config.toml
n_layer = 10
d_model = 128
n_experts = 32
experts_per_token = 1
d_expert = 96
d_shared_expert = 192
activation = "gelu"
moe_layers = [0, 1, 2, 3, 4, 5, 6, 7, 8, 9]
router_score = "softmax"
normalize_top_k = false
routed_scale = 1.0
balance_loss = 0.0159
balance_bias = false
router_logit_norm = 1.5
shared_expert_gate = true
init_std_router = 0.00739
lr_router = 0.00287
vocab_size = 4096
norm = "rmsnorm"
norm_eps = 1e-06
tie_embeddings = true
optimizer = "soap_variant"
lr = 0.00779
beta1 = 0.95
beta2 = 0.98
batch_tokens = 131072
seq_len = 2048
train_tokens = 457900000
steps = 3494
dataset = "wikipedia_en"
Below are experts of layer 6 (counted from 0) of a mixture-of-experts language model. Rows are named up (a neuron's input weights, with its number) and show model dimensions 0-127. Each number is 50 + 15 x the weight over its row's rms, rounded and kept within 0 to 99.
Before each expert's rows: "mostly gets" lists some tokens that are sent to it at least half of the time. This comes from a sample of Wikipedia text that the model never trained on.

# expert 25
mostly gets: "05", "07", "06", "11", "10", "22"
up0:24 40 43 53 50 44 49 52 54 33 51 34 67 55 70 50 54 80 47 16 30 37 53 64 55 68 50 58 37 70 53 41 75 54 74 61 55 47 56 41 51 14 56 59 40 43 85 58 32 83 36 63 50 47 81 50 57 15 73 44 58 58 48 38 59 57 52 59 30 10 67 64 39 66 47 38 36 65 73 45 44 56 44 19 51 55 38 36 29 46 36 69 59 41 27 43 24 60 49 53 82 44 57 70 68 59 59 37 31 39 54 70 49 42 41 62 69 46 46 59 76 60 40 46 59 37 71 46
up1:32 43 68 64 42 31 70 63 42 53 50 63 25 46 41 50 57 57 45 47 44 44 50 61 78 64 80 49 57 34 44 44 74 51 44 62 56 33 62 56 20 42 55 61 46 76 67 63 36 44 34 60 54 45 30 59 47 43 35 60 29 67 71 33 85 61 56 49 47 67 20 20 54 80 54 24 36 36 36 13 51 37 53 66 60 45 72 59 38 40 44 35 40 55 46 62 34 68 55 15 31 36 69 64 30 19 51 61 80 46 47 51 53 43 61 57 65 44 23 55 36 55 64 54 51 20 54 53
up2:49 54 55 79 30 69 51 58 49 27 50 39 73 82 61 54 44 38 39 35 69 55 29 33 49 48 50 62 63 63 36 69 55 32 44 55 32 64 49 55 89 44 55 39 51 41 39 54 25 64 49 65 45 53 36 34 27 40 45 64 55 52 41 56 57 33 38 47 32 66 27 55 56 63 43 14 43 57 45 40 73 67 46 34 37 33 41 64 51 82 64 48 57 71 26 42 64 71 49 57 26 43 62 77 44 41 83 39 65 20 58 78 50 83 43 36 60 35 41 45 54 42 39 35 49 50 81 73
up3:42 45 77 54 65 50 51 49 47 29 69 51 37 56 51 46 41 40 71 48 45 26 51 65 29 29 45 10 50 40 20 70 74 53 47 67 59 56 04 48 25 38 50 65 61 38 49 46 73 35 75 34 36 53 46 47 36 59 31 58 43 57 51 31 57 44 59 47 76 68 92 57 36 49 46 59 64 48 42 65 62 67 55 50 42 50 19 41 53 10 65 38 52 53 35 71 46 48 44 46 60 40 67 41 39 79 55 61 48 41 49 47 55 60 41 40 32 48 57 32 72 50 72 80 80 57 46 34
up4:64 40 12 71 48 88 54 67 90 66 67 36 38 53 88 42 61 34 33 30 68 54 43 40 46 46 68 43 47 22 58 36 28 47 68 32 67 57 38 54 23 58 48 70 56 64 41 58 49 45 45 53 51 44 48 44 65 52 33 45 30 46 89 49 40 57 30 52 68 54 45 36 10 60 36 42 47 56 40 46 48 52 48 42 41 51 43 69 53 30 36 50 63 45 76 79 46 51 36 56 44 91 47 44 44 25 57 41 31 47 58 45 54 60 42 48 22 64 32 59 59 45 71 55 34 41 44 65
up5:40 61 35 58 32 49 47 45 50 63 48 30 34 44 72 53 52 38 61 52 60 53 59 29 43 68 17 19 56 51 27 30 25 39 57 75 42 39 15 34 57 13 18 32 39 30 47 68 10 73 41 36 28 49 54 22 60 70 65 52 56 20 55 58 42 58 52 60 32 16 60 54 49 40 26 47 25 70 53 58 69 49 50 53 63 30 38 51 38 61 50 54 54 74 33 63 39 43 48 53 38 39 39 46 43 46 50 32 55 41 50 76 38 62 50 39 59 35 48 37 72 52 34 55 31 51 60 47
up6:43 23 54 37 39 38 22 31 30 59 53 45 40 64 48 54 25 71 50 47 28 44 35 50 48 42 23 63 24 44 37 63 60 61 55 31 64 45 46 25 35 64 37 49 49 50 56 66 47 51 51 22 28 67 39 57 52 46 73 38 38 48 77 45 99 40 43 38 51 60 34 62 59 46 40 41 78 46 40 58 32 41 75 89 71 66 37 34 68 56 29 37 39 34 70 57 34 38 65 43 79 40 40 47 39 36 51 42 47 24 55 50 45 51 56 47 47 49 42 31 33 77 52 50 27 46 63 62
up7:40 56 31 43 50 49 57 49 54 61 25 54 59 62 71 43 39 62 54 53 51 41 51 45 56 68 21 43 64 58 69 58 69 49 25 67 43 60 63 42 63 27 37 55 52 52 53 60 61 43 28 58 39 61 70 63 33 65 55 49 30 13 22 36 71 36 43 52 53 54 65 57 36 34 47 60 44 25 43 78 42 22 58 33 58 29 58 31 62 61 59 30 51 75 53 67 70 61 86 55 68 30 21 48 31 36 46 71 60 36 55 32 64 39 37 68 74 41 60 23 35 64 37 65 15 36 72 65

# expert 12
mostly gets: "ington", "ler", "ham", "ford", "ton", "ker"
up0:45 53 60 38 62 33 54 42 37 52 74 55 49 50 48 62 48 68 62 44 40 52 29 85 45 74 95 28 33 49 63 30 54 65 58 31 53 33 63 39 43 49 65 53 35 69 45 64 73 52 52 65 41 42 80 58 35 32 71 55 66 73 92 40 50 85 54 60 41 40 57 63 40 52 43 54 34 74 46 42 42 53 11 51 35 28 28 58 28 39 42 39 40 17 37 44 38 40 54 46 45 52 75 66 44 67 32 47 70 59 53 22 40 57 53 55 46 38 39 38 54 56 30 44 35 49 69 35
up1:19 52 73 60 75 37 46 47 43 53 46 65 59 61 52 48 41 59 47 62 48 65 46 64 40 79 36 50 48 47 36 51 84 42 41 54 76 62 38 45 54 50 43 53 51 60 49 50 54 47 66 65 53 58 51 22 37 65 36 64 76 51 63 44 71 69 44 64 59 21 42 33 63 67 72 65 47 42 51 66 63 33 21 43 46 52 59 21 61 45 67 55 28 48 42 97 37 87 55 40 52 43 84 54 54 56 46 50 50 60 59 54 45 38 21 35 46 40 74 09 41 40 33 52 56 23 28 74
up2:50 71 37 65 31 66 57 28 63 35 78 38 61 44 76 25 74 48 43 86 43 36 24 28 40 49 66 59 59 41 71 36 56 42 69 59 52 60 55 53 43 47 59 42 25 15 36 33 29 55 49 74 53 60 30 37 34 52 78 65 60 61 51 41 45 36 45 33 23 48 64 70 52 53 52 48 58 74 41 30 38 55 45 58 70 61 56 45 24 49 61 67 31 58 56 42 33 50 62 73 46 40 36 54 58 60 54 65 40 48 53 33 64 53 11 59 32 28 57 30 57 65 22 39 48 20 49 66
up3:35 22 82 43 42 10 42 32 62 49 40 18 60 51 63 35 64 53 47 41 54 52 23 70 41 47 45 63 58 19 42 66 64 58 02 45 30 29 35 52 50 44 50 55 63 32 66 51 44 60 47 68 48 58 53 63 45 54 63 61 38 66 43 45 60 41 39 52 85 45 52 45 42 53 53 32 44 33 38 36 54 40 41 59 42 43 41 32 41 55 42 39 50 46 41 26 30 36 70 33 40 43 36 65 41 46 48 46 58 41 51 30 71 73 13 21 40 79 56 09 48 61 70 38 46 51 45 30
up4:48 46 17 74 77 43 42 61 52 57 75 15 47 47 53 24 32 57 27 73 51 58 65 60 45 63 49 41 44 58 38 33 43 65 43 57 42 47 31 30 81 51 73 74 62 64 80 55 20 57 46 60 46 72 55 59 42 70 43 28 54 62 42 40 29 78 29 57 53 39 61 81 56 49 56 36 60 52 54 34 51 29 43 35 66 35 51 72 59 52 64 28 51 60 42 43 40 45 51 57 52 61 50 41 42 44 42 50 83 38 53 32 28 67 21 45 26 38 63 31 23 71 48 53 61 57 67 70
up5:15 48 16 66 55 16 69 23 39 80 45 39 68 26 49 31 45 56 49 38 33 76 33 18 56 48 28 30 53 59 37 45 51 47 61 61 16 38 33 59 46 31 33 63 47 46 63 74 48 64 54 64 61 43 41 22 35 51 71 54 47 49 32 38 46 44 32 43 60 42 61 46 38 54 44 45 48 80 41 39 51 48 48 40 28 24 48 25 38 63 48 35 39 53 36 46 54 28 41 58 36 48 62 68 60 45 61 54 56 56 62 46 42 81 45 52 58 26 71 30 47 25 52 83 51 27 59 44
up6:47 30 49 47 56 57 38 56 53 59 25 49 43 71 64 40 28 80 38 25 65 47 60 48 27 17 34 50 50 61 39 63 72 83 44 59 25 50 23 30 61 63 32 63 33 68 75 59 45 72 21 49 50 73 33 54 51 59 53 55 22 54 53 61 59 52 49 45 43 20 44 48 67 59 56 27 64 60 40 55 53 30 54 49 22 67 36 67 57 77 49 44 47 38 64 71 57 55 61 63 53 70 80 74 67 22 58 48 41 49 49 45 40 08 31 64 60 56 33 57 55 52 43 44 49 36 32 45
up7:48 68 42 44 38 49 49 67 38 65 52 70 24 48 72 26 75 53 30 38 54 60 55 45 73 47 55 52 58 71 62 61 77 57 53 45 43 48 35 48 42 50 37 40 45 32 60 61 28 73 69 49 43 46 46 51 80 54 63 54 33 42 49 54 37 45 44 41 51 78 54 35 42 54 50 57 59 20 59 68 19 03 39 62 62 42 51 66 54 34 60 57 56 84 43 48 47 65 53 97 48 49 14 48 29 34 52 71 76 26 49 46 41 48 33 54 48 51 70 24 71 25 55 60 36 49 38 66

# expert 24
mostly gets: "during ", "During ", "After ", "In ", "among ", "According "
up0:81 50 63 36 56 87 76 29 31 58 29 28 54 69 65 78 63 34 35 26 41 44 48 50 84 42 83 55 22 43 53 56 65 54 58 48 23 59 44 19 39 46 59 57 48 49 44 47 56 53 52 64 38 50 75 68 38 41 44 61 50 45 39 37 56 80 41 47 45 12 33 53 55 59 45 50 43 71 44 56 53 55 30 39 52 65 55 45 34 34 27 67 87 52 47 57 26 57 65 60 39 67 50 55 34 30 58 58 60 48 56 42 24 27 60 45 79 43 43 27 70 58 56 67 40 48 48 46
up1:71 73 38 35 66 36 56 40 64 46 40 43 32 45 99 75 54 51 34 26 37 80 49 43 66 50 34 67 49 30 35 51 54 45 22 52 67 72 33 32 50 55 43 53 61 58 40 61 63 54 64 41 46 54 26 39 58 48 64 59 42 36 60 30 60 44 87 57 32 53 48 13 46 31 83 31 85 33 43 22 69 50 57 55 58 48 40 38 61 44 63 47 68 60 45 60 40 52 54 28 41 38 59 60 56 78 39 49 57 53 62 38 52 63 67 50 71 46 64 75 65 77 50 56 35 54 39 52
up2:53 54 43 40 87 42 42 23 23 55 67 36 53 35 57 59 73 41 33 77 60 50 40 33 59 43 69 52 52 67 72 43 33 38 35 74 55 51 73 49 71 55 46 42 41 67 23 65 38 69 45 56 64 51 34 69 29 82 55 56 51 34 30 35 65 23 58 45 29 41 51 44 52 55 46 42 78 66 62 46 35 56 65 42 49 62 60 41 50 82 75 53 33 60 28 48 49 44 85 61 45 35 28 75 68 53 56 63 63 19 57 47 47 61 37 41 65 34 68 31 30 45 51 64 60 58 24 40
up3:39 39 49 40 40 24 84 35 14 53 51 40 63 53 36 45 54 64 66 44 25 84 98 57 39 30 66 67 44 47 53 56 69 56 17 65 56 35 55 58 52 46 49 53 69 62 55 73 57 56 29 64 26 61 66 36 44 64 56 46 46 57 53 55 62 29 66 47 70 41 56 33 67 55 44 46 54 55 56 59 29 63 52 64 72 49 16 52 41 64 45 59 50 50 28 47 28 50 46 37 32 54 57 27 46 20 45 48 39 40 51 15 52 54 32 61 27 52 49 52 64 29 46 38 58 56 11 28
up4:48 48 47 46 48 48 59 58 69 59 87 30 33 62 35 61 43 36 40 60 49 58 49 58 14 52 42 16 72 22 58 41 50 52 29 68 62 59 23 50 68 54 54 75 58 62 60 80 44 43 31 36 66 71 28 73 54 35 28 54 63 56 53 62 59 68 13 38 40 50 42 63 16 71 36 63 59 44 48 49 32 38 74 54 61 44 73 60 52 53 58 28 26 48 73 46 51 52 56 47 41 72 59 53 52 45 39 73 37 49 71 43 19 70 38 47 32 49 33 32 72 62 43 45 54 35 46 69
up5:54 61 27 44 60 57 57 49 71 35 56 58 30 49 63 70 48 57 26 59 23 71 47 28 37 76 46 55 76 52 43 55 46 23 36 84 44 38 37 35 62 35 24 49 28 47 46 46 68 56 65 23 51 52 49 64 59 51 60 57 60 30 12 61 68 80 50 60 23 57 65 63 43 44 45 43 48 53 28 49 32 27 41 24 56 53 56 79 50 61 35 38 67 27 51 44 58 46 68 61 44 21 33 47 35 27 63 42 48 55 64 39 18 66 45 43 44 43 62 64 53 57 39 80 20 38 45 42
up6:58 59 44 60 32 79 51 36 45 50 48 45 40 38 59 72 50 45 62 35 11 57 49 49 56 44 35 69 32 50 41 42 50 41 85 65 38 78 35 44 31 43 46 75 66 43 72 45 15 58 60 45 34 46 59 67 57 52 58 16 35 59 54 77 60 58 44 45 56 13 38 66 61 30 61 29 56 44 16 55 45 62 51 72 51 32 41 32 61 38 74 44 66 36 63 50 43 90 50 34 59 54 60 74 36 46 50 36 58 28 43 62 43 29 36 36 70 36 46 43 65 68 27 51 47 26 40 52
up7:52 44 41 27 70 50 73 54 28 55 45 47 45 46 67 35 38 85 46 22 41 35 67 40 58 45 45 48 57 56 62 40 48 65 52 44 28 46 40 43 55 76 51 63 76 40 47 70 40 59 46 79 70 56 34 65 51 33 44 42 40 43 55 23 67 52 50 58 75 32 69 78 64 34 50 55 70 75 87 69 56 54 38 50 64 39 67 46 21 38 67 54 39 54 58 29 50 55 58 34 59 63 66 36 57 56 33 50 46 26 19 48 47 40 58 50 79 40 59 25 30 36 43 88 31 72 68 55

# expert 11
mostly gets: "cap", "fec", "jec", "Ac", "stitu", "ufac"
up0:69 42 48 52 50 62 46 25 55 54 66 39 42 61 82 53 40 56 53 10 41 42 50 38 53 53 54 40 58 35 68 21 70 65 55 40 46 48 46 55 28 50 83 19 61 57 59 37 49 59 50 50 60 55 67 42 28 33 52 55 30 45 89 28 35 89 40 63 26 33 29 40 62 34 35 72 55 70 75 55 78 60 61 54 40 44 27 51 43 51 26 35 51 55 50 56 47 58 57 42 55 56 55 48 60 35 61 53 59 44 46 39 45 41 58 57 55 46 53 55 84 66 23 88 37 65 70 20
up1:37 19 61 46 57 49 82 41 29 47 53 34 40 35 44 47 65 17 63 60 40 70 63 69 68 72 61 71 47 58 72 68 79 49 27 43 43 62 45 34 28 66 46 21 39 83 46 49 60 67 44 63 66 44 50 40 66 42 47 55 49 48 41 45 55 63 73 59 61 45 43 29 51 59 73 47 59 42 27 51 73 64 68 45 61 36 42 46 70 67 54 65 20 41 43 61 61 47 72 46 45 64 66 41 44 37 47 82 75 53 37 48 68 71 22 62 68 62 31 49 76 46 27 45 30 30 58 43
up2:54 59 24 31 41 40 39 40 54 50 88 50 69 31 42 51 65 57 39 65 51 60 24 23 69 32 72 57 68 28 66 23 67 45 37 58 54 50 43 59 50 52 53 22 40 52 53 53 62 64 44 58 39 68 52 45 50 46 70 71 55 57 32 40 28 53 26 19 30 88 86 58 47 46 37 40 45 63 49 46 43 45 47 69 35 43 24 58 60 73 57 67 30 68 69 42 45 57 62 57 36 24 42 63 24 57 62 49 53 25 58 78 65 55 29 50 52 43 56 38 14 53 38 54 38 34 50 51
up3:60 29 68 51 66 39 53 31 41 71 60 56 61 55 52 49 70 39 66 33 52 50 44 42 33 37 78 52 72 41 35 68 53 71 27 26 44 34 47 49 49 70 66 71 54 50 50 46 64 50 51 66 32 68 68 58 40 66 50 53 53 65 59 45 51 61 49 39 71 40 83 53 56 76 65 42 47 53 65 44 70 57 48 63 28 47 64 42 52 34 37 57 40 59 14 17 12 31 60 67 30 59 71 57 87 46 48 25 30 44 38 47 75 69 21 48 18 57 36 34 57 43 35 39 40 59 64 39
up4:59 39 20 44 45 48 32 72 27 53 48 35 54 34 88 52 51 51 31 67 38 51 46 67 15 47 42 25 56 79 43 63 41 76 21 34 48 46 28 41 45 63 31 69 65 76 47 40 37 75 41 36 64 58 61 41 53 54 08 46 67 28 70 47 53 71 54 49 59 59 63 61 52 31 56 48 52 49 41 52 44 59 52 49 67 55 55 56 38 27 51 21 59 62 60 62 56 45 29 29 54 85 65 35 21 42 59 41 54 30 60 31 29 58 45 58 52 26 47 35 44 56 54 59 58 21 34 48
up5:30 35 27 69 45 43 48 28 46 64 36 67 61 46 39 34 26 53 33 39 31 48 45 35 43 79 42 19 66 70 47 39 43 50 53 67 42 50 26 59 78 21 37 51 60 68 41 36 40 46 49 45 31 44 53 22 51 35 19 68 30 29 34 54 54 44 35 46 44 64 30 61 47 38 53 54 58 96 45 26 62 61 58 52 47 40 25 59 42 44 62 49 36 38 53 36 54 13 36 51 71 22 56 30 44 38 51 56 64 59 51 83 55 67 44 49 55 57 51 40 60 50 30 80 33 32 54 28
up6:55 25 56 61 35 40 24 25 62 55 43 38 47 63 56 62 35 49 50 56 25 58 60 43 47 75 22 28 62 38 35 77 53 41 44 72 34 50 34 36 32 70 49 75 63 57 67 59 63 63 37 50 45 62 64 49 30 48 56 41 64 38 47 57 59 49 40 52 31 30 51 65 62 39 67 25 44 97 44 80 47 45 39 72 80 59 26 23 56 42 27 43 57 61 49 49 52 46 55 35 48 42 68 84 60 36 80 62 72 44 55 62 47 52 43 48 59 27 47 33 66 88 43 45 40 54 63 63
up7:39 64 24 65 58 45 34 57 68 99 41 16 51 65 47 18 60 63 57 26 58 38 48 24 50 53 26 52 53 34 53 49 80 57 26 58 28 71 30 39 66 32 49 46 68 23 47 43 41 77 70 62 49 59 49 31 54 33 85 58 54 72 56 58 39 23 45 68 58 44 49 46 44 56 53 60 42 67 62 76 46 24 44 45 45 52 44 56 77 44 35 65 46 51 50 67 55 36 63 34 58 56 58 40 46 46 59 60 71 17 72 37 55 61 37 54 58 40 50 38 37 35 67 57 33 45 69 49

# expert 14
mostly gets: "US", "FA ", "N", "FI", "United ", "U"
up0:46 68 40 57 32 47 50 34 22 50 54 27 57 53 57 42 27 53 59 09 41 57 38 61 49 75 72 72 33 50 40 78 70 80 47 60 38 68 51 45 47 26 31 05 62 50 48 60 86 65 56 48 49 44 42 65 59 46 50 60 44 31 61 20 42 59 75 56 54 16 53 58 42 42 51 53 35 83 64 63 69 57 20 48 34 40 48 46 52 55 26 58 52 27 40 57 41 61 50 67 65 50 43 74 57 69 47 47 45 57 41 54 53 26 49 55 61 28 26 42 48 80 46 35 54 41 58 64
up1:28 53 65 60 50 28 68 62 27 64 55 53 64 42 64 35 32 74 51 72 13 61 62 88 41 51 57 44 33 62 56 55 47 69 48 59 59 50 41 36 76 60 53 55 35 76 59 55 29 40 57 68 46 36 45 34 40 62 51 51 61 44 43 61 67 31 71 57 55 57 66 33 78 51 59 57 61 47 56 25 53 51 37 53 74 57 70 43 36 37 46 50 44 25 50 46 20 41 72 52 56 44 57 69 58 45 61 59 84 60 63 34 67 46 13 22 49 20 71 55 48 59 56 12 46 47 37 74
up2:47 57 57 61 47 45 53 41 58 33 70 53 69 42 34 54 68 60 48 75 57 44 44 47 48 28 48 62 47 26 47 35 37 51 16 71 48 62 39 71 80 38 64 40 18 26 67 34 49 77 63 50 47 56 20 55 51 24 53 63 67 49 47 37 30 65 30 58 40 67 52 64 46 74 53 35 33 71 39 36 25 52 43 66 59 50 39 52 44 75 47 54 36 62 61 39 61 52 36 46 44 42 42 65 52 65 80 69 63 14 44 49 40 99 60 25 49 44 61 33 37 41 33 71 37 43 48 53
up3:34 54 45 53 53 21 50 62 39 60 56 38 80 69 46 70 45 55 38 27 39 41 42 74 18 76 15 41 38 69 39 58 32 56 30 52 59 40 34 72 48 50 70 44 74 33 51 59 43 41 27 74 42 83 52 40 47 60 71 64 44 58 42 47 48 41 58 44 54 50 62 71 59 27 48 47 31 43 41 47 70 73 36 75 45 73 59 38 49 40 47 32 52 55 30 40 22 33 46 76 45 31 57 67 52 45 56 67 26 24 60 60 51 53 43 37 57 63 50 26 62 34 44 38 98 54 47 43
up4:60 44 30 47 53 65 52 55 59 52 67 36 44 74 66 35 59 46 25 53 47 38 37 47 35 57 71 27 42 46 29 42 60 45 37 46 40 44 26 29 57 50 89 47 61 47 51 41 36 56 25 68 13 49 36 44 22 26 36 44 54 56 42 35 30 54 25 42 68 40 52 86 74 43 86 50 37 54 47 64 69 54 48 50 68 32 49 46 65 35 61 35 55 36 46 54 66 34 45 52 41 84 67 53 54 71 61 82 65 47 54 19 32 68 48 56 18 51 57 33 59 68 52 59 31 34 55 68
up5:40 41 46 34 26 56 53 77 49 50 63 65 41 43 55 74 24 52 45 23 49 44 52 36 46 25 43 41 61 77 50 43 49 48 62 25 32 61 35 32 79 49 16 71 60 41 36 48 30 24 72 27 19 43 50 43 00 44 61 49 59 33 69 58 67 63 56 31 32 49 74 64 49 55 63 47 59 76 41 41 36 53 56 47 70 51 48 44 47 53 44 45 49 26 40 38 43 49 54 39 29 31 56 52 58 52 65 24 22 39 50 43 67 65 27 42 60 54 31 43 59 45 46 65 30 38 43 35
up6:66 43 27 45 34 50 61 42 53 33 47 51 49 59 55 60 46 52 58 35 55 28 50 52 61 67 31 53 40 61 29 60 44 39 71 46 43 70 45 13 31 52 41 67 45 40 58 45 44 45 39 14 61 53 33 81 54 64 44 49 51 54 73 41 63 65 59 52 50 43 62 50 76 30 65 35 47 88 44 62 38 45 44 51 63 53 49 47 38 48 57 24 43 60 69 82 51 69 59 18 74 51 41 46 66 01 64 53 58 32 41 55 28 77 39 39 44 28 50 26 68 48 62 44 33 61 17 80
up7:45 45 43 35 66 47 58 73 60 71 43 27 35 70 60 05 35 55 55 40 49 50 52 51 64 68 72 36 69 52 59 66 62 53 26 46 43 69 62 32 41 45 68 78 68 52 36 66 59 72 65 51 43 57 55 55 67 39 39 34 42 36 39 61 57 57 42 53 37 57 53 43 39 38 48 59 46 80 55 58 42 43 63 99 45 41 87 44 60 36 47 56 26 67 37 85 59 40 63 54 70 64 44 60 50 50 55 49 52 15 71 44 49 47 63 40 63 22 44 52 36 34 32 79 26 67 63 40

# expert 10
mostly gets: "defeated ", "ITA ", "USA ", "featuring ", "', ", "Sir "
up0:60 39 36 12 54 68 44 42 29 66 81 09 47 45 51 39 56 53 58 43 54 29 27 67 71 51 53 47 67 63 62 45 51 29 42 71 22 75 60 58 33 52 31 40 35 62 55 39 47 35 79 67 55 66 90 50 70 39 59 42 57 43 61 34 52 79 41 49 38 46 42 45 48 68 41 37 45 46 45 59 48 31 24 58 53 42 28 35 30 51 42 34 44 42 20 50 25 59 43 38 69 68 50 51 67 77 30 47 26 80 75 56 34 33 48 52 60 40 55 60 44 59 31 44 54 37 56 64
up1:52 47 40 43 54 26 69 53 35 44 73 50 43 64 59 65 54 69 46 80 36 59 46 65 60 78 55 43 38 61 37 61 68 31 24 61 57 34 45 45 35 56 39 40 51 60 51 58 26 58 36 59 56 60 62 38 64 56 51 59 47 69 36 33 59 37 29 41 31 28 17 35 88 46 78 23 73 57 41 35 53 24 57 49 32 59 42 49 52 53 12 54 38 54 54 61 50 48 45 39 81 56 79 65 53 52 52 70 79 45 55 44 65 63 74 56 82 62 48 56 62 54 74 51 62 12 45 54
up2:45 66 52 54 64 52 63 49 38 45 75 52 47 38 54 63 58 18 63 44 37 57 59 57 67 49 51 08 63 53 60 36 60 34 39 17 29 38 52 66 53 60 79 52 58 41 44 50 56 55 52 52 50 58 58 34 14 80 51 57 59 51 43 52 36 54 36 35 42 62 37 75 47 58 60 41 70 63 47 41 38 25 32 33 40 25 01 36 33 61 43 33 18 62 46 51 63 76 55 72 46 39 34 56 32 18 45 32 77 44 40 55 40 69 15 32 48 64 53 41 61 54 51 52 58 37 57 48
up3:43 39 50 72 51 27 49 49 31 42 90 73 54 61 33 35 49 45 70 53 49 50 41 69 32 79 61 49 40 53 36 59 58 61 55 18 60 54 49 40 41 48 55 53 86 57 30 41 50 53 58 56 55 90 76 64 66 57 67 19 41 59 35 63 50 59 67 72 41 52 55 57 49 40 42 17 46 30 39 39 61 64 40 52 52 52 64 77 59 30 40 44 25 67 58 52 36 24 21 74 40 25 39 60 59 34 59 27 58 67 39 44 56 57 63 35 31 58 63 26 41 17 57 54 49 40 49 60
up4:64 35 30 62 29 49 41 68 91 40 77 38 73 61 34 68 44 52 42 44 44 53 56 44 14 57 57 28 47 54 59 51 40 53 49 58 46 46 38 70 41 50 70 44 75 76 48 21 12 69 60 43 53 38 49 68 33 58 28 15 69 58 47 32 54 38 64 41 24 40 26 32 60 43 57 35 55 57 52 35 70 47 33 34 54 64 54 42 34 38 17 53 55 47 88 48 59 48 59 34 46 70 49 43 32 73 52 45 43 66 56 46 45 55 22 74 72 45 54 44 49 40 65 73 39 43 45 62
up5:26 68 29 79 48 37 34 48 56 51 31 37 37 38 42 58 58 71 41 51 61 64 56 50 62 43 47 45 75 51 42 39 58 48 36 53 58 43 54 37 66 22 51 52 03 27 64 42 50 59 50 47 32 79 67 52 40 40 68 59 54 50 46 64 60 61 33 56 60 52 35 60 31 60 42 62 53 90 47 46 66 40 60 42 23 63 25 66 37 53 58 53 41 37 53 85 38 75 41 48 25 30 57 65 48 50 60 52 69 40 64 47 43 89 49 58 65 81 32 52 67 52 20 75 50 34 56 24
up6:45 48 42 43 38 41 45 68 59 55 19 65 36 81 67 54 68 37 79 47 40 35 83 56 56 40 58 70 38 42 29 59 64 80 67 44 30 50 47 45 49 29 40 49 49 61 53 37 64 34 14 28 48 56 48 43 37 86 64 52 57 32 51 67 69 62 23 88 55 52 41 46 87 48 48 28 54 59 38 60 55 20 40 70 54 58 43 50 89 49 45 35 37 44 58 29 32 75 46 60 46 35 53 60 59 52 58 49 52 50 35 70 28 48 44 77 61 44 46 21 54 66 47 40 57 44 58 43
up7:51 64 35 48 32 57 41 61 29 43 45 21 48 51 72 50 55 36 30 60 32 25 60 63 30 49 40 55 48 55 50 56 36 16 30 33 31 41 41 67 32 59 59 27 47 35 51 76 50 72 42 47 70 59 39 56 76 35 55 52 49 64 27 31 58 85 59 58 50 52 51 53 45 43 47 32 51 35 53 47 39 17 41 36 57 78 42 50 42 89 40 57 37 48 51 74 59 65 85 40 61 55 24 53 41 55 43 58 51 37 48 19 31 80 58 64 63 54 83 17 48 50 62 70 48 51 46 67